python train.py --init_std_router=0.0326 --beta2=0.95 --schedule="wsd"
Below are experts of layer 4 (counted from 0) of a mixture-of-experts language model. Rows are named gate (a neuron's input weights, with its number), up (a neuron's input weights, with its number) and show model dimensions 0-255. Each number is 128 + 32 x the weight over its row's rms, rounded and kept within 0 to 255. Numbers have three digits each.
Before each expert's rows: "mostly gets" lists some tokens that are sent to it at least half of the time. This comes from a sample of Wikipedia text that the model never trained on.

# expert 11
mostly gets: " Sp", " six", " design", " two", " sp", " MPC"
gate1:134182144043136148100126151148159145129128137106151138099165106102136166140140126057093124143123167125119153098119127123182145108143096117166157124131153123116179141114090171119103150110100130146133088100079203129123135128127160142107153148124196077134165130121189118126084134069134121188139070119090135141105165209127160111134097142131135060159084117199113099146167138123155138133110095084142135107181137101083138143102162137154108150128154106143099095068102121211158137121113127141091183144199097138157152082154139116117109167125144134161106096069117077187135138121138034172117137136112152158130139157147128049133161100140096126122133107110161091088116149117144055178130110111106128175128136110150046176149095150084199171111124138141100131106128128138147096098151157
up1:146118135148151132187126123181102140117137176147097196149106117112142159106137123146105109141077108093157164165143158119123115111155130121122103124170142180102147149121093089083121134121142158116127129139117184123130124163143152138158094120105103124150133099169163115148129191142137155147064130057168150114121087122156133124129153142161140110152150096044193154134184127108139095138130108125125106160131105101123134123170151056108130133191143141097097181141108144148146143148144170110148143155096145094131137092160100130108106125156160205093062052131115160114129056127165156113150109113110134177142185120169149130132122129110110138098174089166171131172092123057134113115108109116164110098151128076120140143142137120092086154155044163082191152153084122085129112141188108

# expert 15
mostly gets: " such", " ·", " −", " Los", " 0–0;", " ½"
gate0:129145081119158119132093113102096124142127149122121151076109057118140103144136148150187081177118098111106117101156150151137137127073083135157148116169102088101151083131168159105126158115124140144111159157129183137174105144119135142208121107102080106147148065173165176095161103053115105158113126147039105146075143135144161094103140105137191083115150065041154131102103127144145109109117125149118141160200136138170044145189100133203135146116044177136153121120152100151115163122066097125171149164127103120138094139119118149179076128157162079147178101131104200108119120165107095120135206150162171118162108124154128132120101141147158087151138107164122109064132099123127043109142069134139074146151129143200129090058141143113136082168088085125087120098134157115109123137158141
up0:125119147137088137112120145120063152149165128122162144113149113103121135139088117163102164144147139116137124098119121170137131128059150127160118092111150113166115096096167204079181198143099166140039131156130127118195113163122104104172134118114127168181113116139170190095184064082134073097136124156072148154133121132165090131127104145102155088124143095108148160113165116175144173087138104129125172151161146107150058151145081109112160141118058108169152150100143119118172157135112080104117145161115170143146114119100121088169061194120151131112135133143136182141079109204151137099081154135146140143123082142104169117138153106161136106182174112125143156109131139091172089169161078098152111128134112099159105111098181112120109083128140063133101099092105155122166159179177081

# expert 32
mostly gets: " 0;", " of", " 1–1;", " 4;", " 1–0;", " 0–0;"
gate1:125058119120135116120135118159089091064111150096159132079125127225172117085154101091137113147152104189120041087147130117165100122147080079150081107167111116103108088187110095090060094136085163120135142171077129157133122106132131164200153139153073121201120152085169106211132136094056105113122193151145147130111124108082125131114156153161115145128156085146107175093172096167128172201090142148135139144148147117171139070147119134112051137087143144167194163132132155077121105151166127203153083204162172174093175127157171143153219086092137178098126156111111135115168162096105175146063144130165170088094146110141082146117117173153157138104098099151116153082097123126158080107132110147058109123120145101133126078101114083128086105143094160118201116142131132153114135130108073
up1:110130116086159114093105079168089141104137071093157118099122122170138130091135127111114110153136121126092120102128156174143122101162098074144125141180140085079058126098165138056162151123103124124165117090117122194075162079122160180147170173053102155141104178059137136193081112249122122123134145161147067101129102148131096148086049132105144069122114139109152132160224154175171163165118113103166108117129136096157156146128085163148130139123151113186075143159130157097141084136116134149173109175137139146144105120160167146130203157136145135086097095120101077149151177183129151103086152165132121104063166117099096096113141075073151145115155097146147138050125159133124146134137106090108119112124135056068132104096130167153115129135150070163202118054135110093151142127115104

# expert 14
mostly gets: "s.", ".", "es.", "ed.", "e.", "y."
gate0:107129120113120141116104156105061155158138106152137120171149078134124099155136211059083104112122135147123130106143139137144105168137122084136133199119111137121075137146076100111057123152130128126137161148061141122139162154086074171158167099175161165098117102118147075148130132150138076125104159189109124090151119110062103122159111139140178122148094139143126100113110086127128086107086130109154129132148145104081116092132115146099085095173113174104139182088142116073065153151168107151094088039142071184135133168125161175094144113080189131151087165154081091120103140142092135104113111114106120109153140184123113136158133145112113155078161120153148105246103133126146118124133110226050061087165108123114116134067146149130137122143135138100088148157122184113138155114096110
up0:083139116171031124157090111162087165087111136177153163112200183126128154159083148107109165145127157111144155148083118124095126145095149111154159122104113151137160072119172109139139095154085170139182182181123104102132097125116121105096119073113112115163165089153125145147159132119067119124080101172145134140104112073121134160099129108136180114157129125085141095177140133122131086103098092132165105128108173087090137166076106103142105099145081089048142100095102144103159076172146071148094169140090128114116079148168107152158111100137097155181083102118091179184133145157086151122184172154072085049121095118160140106147154150068174090077130129162137119142139106118185203134178194171097136107153155103077106142074124177114139119089145162116130158119114164112171165118100073

# expert 13
mostly gets: "°", " Or", " south", " Succeeded", " Carl", " mi)"
gate1:120151090104103144094109055146134104118096147129184126133090160168108088132094088150086113138104116137111085153074159108089155110138145145147135034226148147118131126069179133093168111142135174177176101139118101089083177105150108106095168085099179176140119141141112132158084111145079168096106209113120096175073133119087076085128123113100174121118123199078138102131152133114131105187112107135156148097131133092133108144143119106075098129224193125188091104119112073161150134163139189149154132170141105164120124108171124088172164129157204135103068110177093113120083137145124091082120051178165148141094107101097174099104115149099092118158104070091087109134129151127125147191135112084154087122097159131150152168137111199150104141140086081085090111151082096093127162073125123
up1:157122107161170082126150143134093150142197115122090100114121115078098142099151116058116157102148163102136134083156121147136080160117101119166079157114122120167109155200180160158125123132118165074096199110161091123182151151093104183116133122131129142169115115108160094153170153091182107129109085161107171108173110134145188146125202133124136146107194132191131102116097176164135125109105129166137155155160130157120109135146082134147145109094101143117117179139145202162115087086090106172118159124138189140113105159098077119184149123114111147190149143159197167146160144096118152156125128036089108160146168129122120161148130077063073120126145142109134088137126130121121082073175154172120197082143064124121111093133135113167152174061165159132086183106190142135172092138173180

# expert 8
mostly gets: " A;", " 1;", " 0;", " W;", " ½", " 10;"
gate1:098170097158142115117089108167116115157138134147172189120111114151131089133074131089166184151155140111106130137146171110170139117170124123086103108093123126118096141170174109151081135141094112114146159188094148137137086130118138149183132141076127158129160136113145122172118126116124139168156198136165128107129112119086118065137109173098135116063153131161144118114127098079106106120167161144080161154187125124133146095116165144150114143211152191154150176103144118097104156162166116093114086108142176151208137130161195074171138135142103142103149106166150135129127071135031080104120088128060146100110128120134104134142138102100123120119094118102102141096135119118074149089103092131088112093083098096120148173109140160130129125139116132125093158137060140094095113090139107
up1:080142133123169111161136123147129122137157108171177100143133114152098181183081154118072104122169126186055137077148152162182106115123148119077118063112167119166100080160181161130109195159128125120119159134079143182070102077133112124108191139107137160100124151063102123120103138141150138124143131145208106173169135142125113073100140191085111121151176108189147118193184122096137133112151180063149134108181150137142107115088186179110115114240177151149135155079146188044164086201117094104097091123153227165126163161115132111121188169151046168126080083146196104122147079165059143128109131165082097114091104109143150097144149076119142185137105073160125152097084142099080147151122103111116092137122095097085127142122125170133129123087130099147148165159138130101116119137127100

# expert 31
mostly gets: " classification", "ski", " England", " football", " baseball", " Baseball"
gate1:125058136116123132122172129122152102136129116139115155117101171130080162114145140100149118120124115121111118097119093131080155110103112133121097117122119083150106146133114129195106168083102094087154158105143160139097142126126144117102116159085126134178155174097115159100121121107149090174131083154122135136129126084158108153083163109156179119124143139155212141045118166080140083107132135139140149131102122097126142140097129132095211170114162124138110078118149113193132107142146051135153133080113122117100099165154123123124112068152121164151157114091115126104176111117132147122173133165190104150112153124111110145102126119111101158148158153140073099177137123012157164134102169115187153178153098147157130157143086226093117099185168190127083157141178117176130134134152120
up1:123182127097116139128102082088098159111128105118168106106114093147205098144100120158122120156133159089113109156115156144134109125167149109085148211226175123122105120101160110069199130121115195116152119143119090152108100099156106118133096151102160131144082144170133130084158151128048177129148106144164033160158158146122093115179115111154041109159140145202104099119167130096067125172094146176149117118146131087150072144120121132176115151108137136092085094100096157083158141165132115097131065077188153197149071105148116143090167135132158128148082141157150127179124109114142089153080103099122137099112123052139134151184178141100173073150124139100149146093142095165122112128158094101106127133123162067205129124158139146141107179101137135081171155089120061045119084136148134

# expert 34
mostly gets: " have", " had", " has", " 0;", " —;", "°N"
gate1:093127118180135183164123159150082213105126144152152089123110146143155137111135109179222142122122145137186131127105191083126130113095114141187164108143117111122149116120152082117135117147133174177130112135126124124139167083118089150125149122121140115123130107109070124111149189111077179176148163108108149170130188141129067103152124138151189166143126130132154168139176122109208134123127132242109144165125059124146149121135145081220149109107136124115127144118136107196133115094192117142107136164096112183140081168126197179163166117119082150080108130118098150112057101123083130122102070148134152110105180139141201157123123148118110134103122105101127131140116039133179116106116140112130135101173114232112096103121149119119181130156130146130160156081118142173098161177131117
up1:094119080039096105117120112095130100131133138188141166109086109131095195066145126156120106101115164124136096104158134162115141128199114177137080124185067075133106139161131144114120144101137132176120101132115154134173108116099113112112143141128165172163172131098137164188129120168197126128100040145109083125124123077087107106169078131124157138138181091070148046117124103165118063133104087168081184172228099130112115073116124118073128090107110145169083143166149131120083110111119125114153104173102171101124059124129168128157137108133093102111121116141158092160091103151128128086146166118133137147106123238095139153103144051082188098144133100146169098116083154129128116126133138097132117124134099165112126135099098106178155193157086083154090097101095113095164135080187097

# expert 22
mostly gets: " \\", " Born:", " Succeeded", "=", " species", " Country:"
gate1:078114141161153097120144146082094104148086142110160173106137162128106092144171127112116061148198094082132096137133074089170096166095169133134141113050115103101121112133158102101108122070162198152216174188157185160147141160111098072134103090167153165164184191139176140151110137122097129136142114114149134143116152064156139103140109110089144091169176112131058102169057049103148143100150113139102154107119113105070145152108096131119112190104137110098143131116182109177145100172097156080122170150133062163136132173132127174148121137129124109166102154162121133109158154089083167151167138097142113072127158135135160141095117134120138090031167123145083158123082135112182116117105138096067141079161120131079183143112152091150138101171055109136096164137155099142110146149102107
up1:113144136135210072115157165136156115067112092099160141137124148099171145106107146095123100131180081096133108137161090145156099148047107111126157097113153100117107142096159086119147137114112129148146106114108156191120137140124126102097112108125170135129160156150146135137066145147052102133150093126163090184129140101150122068144068126078108102150109156118072116146116152177135148078157081110117133115115067149051132194115131135172110150133133161124109116082189112154173106104095136067136193150135135159141139153139115130125138134111117115133121091145144095067196154137081196172095146142130171108164209072181148120139115096144099119078121126139130160076132175133127130175095120152116058048175158150114154118143164121103107087171085085175114160124116135154136096148129150

# expert 10
mostly gets: " South", " (age", " (aged", " end", "°W", " 0.0"
gate1:100141085080177084134187100115129072183196080106171151103117067107098066146135130156102149102133131096151139161120126094087130164151108136147141100146091101093093173147113119093112116089092159135112071091148147130145114095156141131181212133088129117095144207098094132080111105137107105166076099147123039056108098168126111121113114131112127111146129155125143086124140098167192163143134104086123194172099149110136090122092137133101169098132115141156066108150133086105126130116114114110160110088130212102168107171114079123148171124158157149124130121101097115177077119141095128122119138149164083164131149138084121107112094091157110142123169094104118048151119134137194184063134053155137134147073146084130088144131196163165078119175110138162163189071160122117171151148120154
up1:143132141096083142134188117128152139166206094159133131099101098110160102146168143139100121109093120126162152109089148132078086150147126137169106134160164139076115185079092156127130135082117142117084054075126124109143110108160098134135140120075157120076113137121139144124097156171106094127107092104133094135087073146155123151152113137093113120149095109126130107152149126160169131172093077119089142120079133157097105157126076159172163045114140130137067117146131136150148175189105184061129151104113156143174155118119102128106150133119176143153117121150172135171154125126128092090092119132107126205176114082121124090129145114125092121163190119096145058196098133127138180123153027114184087135118123083095085131133140155120078143096130131132130165073166097188133131151147166

# expert 3
mostly gets: " M", " R", " Z", " f", " Ch", " Sh"
gate0:076100105090121145128127101118116104154105074095102129124108067103105133167154139151128164171147103137124091116058181138138109139135093108102182133112095148115144141121128126101140156061145145060144123134092100167176140033079137127122160149058156112096159122109134119169098153106089137094107136127214112173102138059111085103067117123158133134143136105098115136171141154088101125165182138148089148114113127113154127163088139126151154143136170141153108130090092126101201084168051068123161131114144154153131133192054096116184155151214153130134160128043114101147151120113078094167088075102075162134144171085121143120158142140121174153135125129116071113136034162155193102072079134121117082119103088118177101122136107149194107140140137145120165182114096076057110143122163128
up0:132135137185108149126117170097069192142147158139138134118127172130098060080090097126154066127106146128091113115180069109128195153121166138138061115110170051084125101165130117168116081138138119178123169142167132098137096144152052135139091101169121119153120140156196108093182048131143118137084116177061167072135097113123159210129155142091123167058148161142121147131062125124142170137103095171138123115115139074197153128116083087079093108133094096109144139106139110154079155101218165138103099135095055068123114099177210137062077105114098163141098118123123167144131132118148166086135153075122061140096119137156097159116143162133133129125157173133145085137144100100153117101157137158118177143099158119086157104095151114104151073109175164099073092107064154194104149157122103

# expert 37
mostly gets: " Ab", " \"A", " o", " Bh", " Un", ".5"
gate0:105117139132081177137120098092171114102106130081074127178098128098092162186132147112111136120088131171069106209140117130134114189111123176142164163125125137144049104131143196116085087118092104125136178140105111127119124092113186035117177136060113077084112170142084100173142088141173129095112183090124128144153135055089118073151089075164065135125050081180137127064120157151120128142122151139147142100127083150125091128136176158119133132049131153093146108164134119139141138165164129131101137161166135099138167111126121153119058170095168138118092141121136162070103086140137156118149137168119143162141117099094138158191086150108145122067157166157120185111160063118138143175150152116149142135095090199120124135194148100155143106154116156049106064109145160170110133143171119
up0:074152114115124112189165102133186169083040128112099120150171139053141130127100116126181121109117107164126195135135075133111139138140129236106094102127130096115136163125190108097117143130081118070123130181105111159121145165198159081162147118140124127086134207163105195095133054114112093167136154112110142078133129123128173102146088074156118146109086136165139100118088122107137163178130070135202154115118080156154075101176127138171150155119056126124162117117127092200184142132121065109108118154068143150086136153138142132121065115130123172106201179080149162147081133126110088102181228193112146090137127100067093113172119106122156138115116139164108147117159139081102170137110072090142183136099083188138149139142149160103155083165144180108113148087152154115116133141122164

# expert 12
mostly gets: " government", " president", "ations", " community", " Minister", "ization"
gate0:132158138131135137099114123136142101132188154162129070175168097093203099151119130122110086173189111138097109052157106192131137131113145085085102117118092146150155124139134163192158119140108121162117099155096131159134152143118107075121145085136089126096130219138114162056183063199093166091149112124113082153078106157145079185097105115138096095100094129196177089185129177142217136105083194125136110129117150161175101152119093163155131120167139088071132155141157104180143168160147128107075097156175107087095152157113123122058095116121152113122162129062153121095103175140181132125137112109137131137089148103087126112109118119153127058099093160164113148072124108124072168110119107179081128175114114124122117174124121108142111103139131172163083109131098149154158132183099108
up0:131174102092108113067120127092112132152093080141133114091164107093096111117128117139136105190143128109149151122072111160142141096132153212133118116103179155106109105123102170091137085157153095186136092139120147173138142118092137134143100134173130132176126155145126069063145121117111196155131079083176082147099150105159139083128160154144168136085175162132141198090218137076180106126116156109100131135118143129096151130139154150137086193131130090102088173104124069160143096067138134167081058182128156133111123124175136060238145110123121131101170107133127129086165139131092135148177090138093108125100189084139132105185083144103177123130145154108113182091121107098149083103111171140104136205097173122065153118169181114128166113200156148133098118138111158150164108087096125

# expert 20
mostly gets: " film", " Film", " ===", " MPC", " (aged", " (age"
gate1:126119114128139098110146134151102186099154100099069117131130083184067148120175127112129159138121242109120138118120091155075145111102103120130103104130160135139145188079136120096110161115134164118087140121124116129158129087126129059123189127207133109103171148127112191108149069114119097101126083116191117107111146116117091136144083117178149118127119094140099128143116129162151106030150095107115143098130158149107138114098104202187134150117123110032145098167150141154129117174109089089128131081140104133147195138141091066095086075122175139124138104110103127114162087106143166091109115136173174132160119108125122182095128067173163180129088148145125106119121080127101182126099158145117140092157118095209160246098119172156146068088128129083130159073196091145167047084145185
up1:142104028134114137128118160097136105145120132150154119060183114140113128074159174097147135132069156108115103142123108117167176145111127176147163147097074123076132166099145123102143149151144089072087125124100104121150154126137146117165195113149186134092086093147121111109098053082156109139124105172128204119128148165119181126169101101070130139116159140103076149116117088115190103101151113165093181128152084136066126083124129156126133141140143110110114143163102157222149173155094141097162151104153103190158108148134125141137083139183066223155169193093174158173127155135131107098140144123189101142130137117088145106099098078154117088132141124106163136093070078159164105145150165107141109054152127141155132116117098170135134125113163125065092160128144148132147137114150109

# expert 17
mostly gets: " continued", " building", " use", " support", " ag", "weight"
gate0:154138126153135116037126102081121100135121155130133116120159133173140157133142091113166113123150151139112168152162115149139169150111095086097184177140105112096096088153124130166165153130081127153148130142141157134176086105089103134150137128129084144153150106112108083105119094131173146156166084109112118122119097189115125135095124071140090059132124113136114117156145130128168170195150151157175138091115106109090144155121147106147139240153159118136141104099131136084119163114179219088145094147129130142143124073197122046150071066106086144181105119135100150135100100132061100150140108122119123055093153012153169163115134094108200146156103079139112131044191086154108104146093101145114101132188076118124081110101124120108152140112196145158150125114112118155145130105149153
up0:201138144160152144082146157111142122164113088162104118151136081127156140175089165169108130150101132195063091090131123143154154159120094117133088138114192042110160176084156108160102139209151101100108140165146124108151113129124092089136153108128151086203131092157185143149161162108137103094132114124103124149105147078117137151142158196081129144086125087148156167125117176151139041137143141111157154086156181165189150125130100074088062098197077139094116156085165112138094102142055126121153158132091150118121122139130133145124100117109064156174110148165175148095159106098160134178195127175134083125163078112122159168129116138119133139110159126143118195111117055137103122126112164159130135098162125075099166074140094116128103116110098153102115124141094124154169154154107121

# expert 6
mostly gets: " music", " singles", " guitar", " 3:", "ver", " song"
gate0:101109117135081111119164123116107102171176130136178143155139178102155136151131115163129118143066083161093169126159124126159162151114127146230125163093167084167088114208146176099087109106116060135188113055117112133160098089078135130156076125138144110157145136106156120100150090140084094154119132074088117121135173091085121177080075128165141111112166110167091131126216135141180111129121172107127151150166121111169078186140117129163112097125125094130111060146148153133120133107172130115129102157124172120188111074092155122148131126143093158176144118165128102135134149139124182152129169082132096108074154127113118113166137129135192200120156105152144096148153126142091108090066146099108100088197147190170177112139125076058099094164096109172192121127157105078079150154140154
up0:182119133095159132102132145077097129144116176108122109137107138159170119170135162101102122117153155171065102187072101149167098121124179119106168154135131169105155134144130142156116126091085174117128131188116120164071098161114121173130171159144140132141139163135157146166177159152146120079100186146130152115137074119126172093103131149166170118187119221105177151119108167144095134162107144173146088109121102172080152094139166104100084169165161143086178090122052152142073151231063142174130131095108140126149163158126080115204164126086183135119082118078081138120111113092101147091154125137135064135169094114156096119109121171156091115132124129092107080125142106166135161082078139142212169159099099168092151186145166138122130158141110105111145114133126123107182150149119125

# expert 27
mostly gets: "ing.", "ed.", "s.", "es.", "ers.", " However,"
gate1:135116085109105101154122164113128115130101141198115143147172116131092046110113146150164082122165140096125153156152089127067095151123190083150136129100095160115112101117210086158144090125126133111156095207186124158107079057150110101148105064129130107176112153215106117118150106144131109144136085118088133116147098125098059118102118151086109115091120133143082136131130137126135109138179095163132169109160140059120097189099076078162139135056096144092098212076148153119204170135128059072127087156126142154128144147100077128131091106085124145134165152127117135130110122190146095119158084144128195125115116172102163146150147146126160085142110137098085106087133042204155126122124156126139126150057151145129151149161183207108090124139151165072052133108144123101115116155132142
up1:133044114158181140115077165168129095098107135175105092084122153091115114087125130162136146098124140116131136134208066107159098195124150146127134113128116129112083150107169140078135147103094109132165090146131120178125140133136164068154123086124134062184109181122121179061164124056103164136134103108065108125107133148109175140084127126133141088123119169100090099113083112132163115128134091108124162122124120149111092135149118123103135110127082102091121136095164098147148112119096141124183084122149134106090130089156120147172103067145137100140122115126158213201132141123110097142159141133109102077130120137088142128090099086119127130117085079055101080094139103135155196102114199097098154179064127152139142142159182123035107110182096169116173080092107098127159067110117127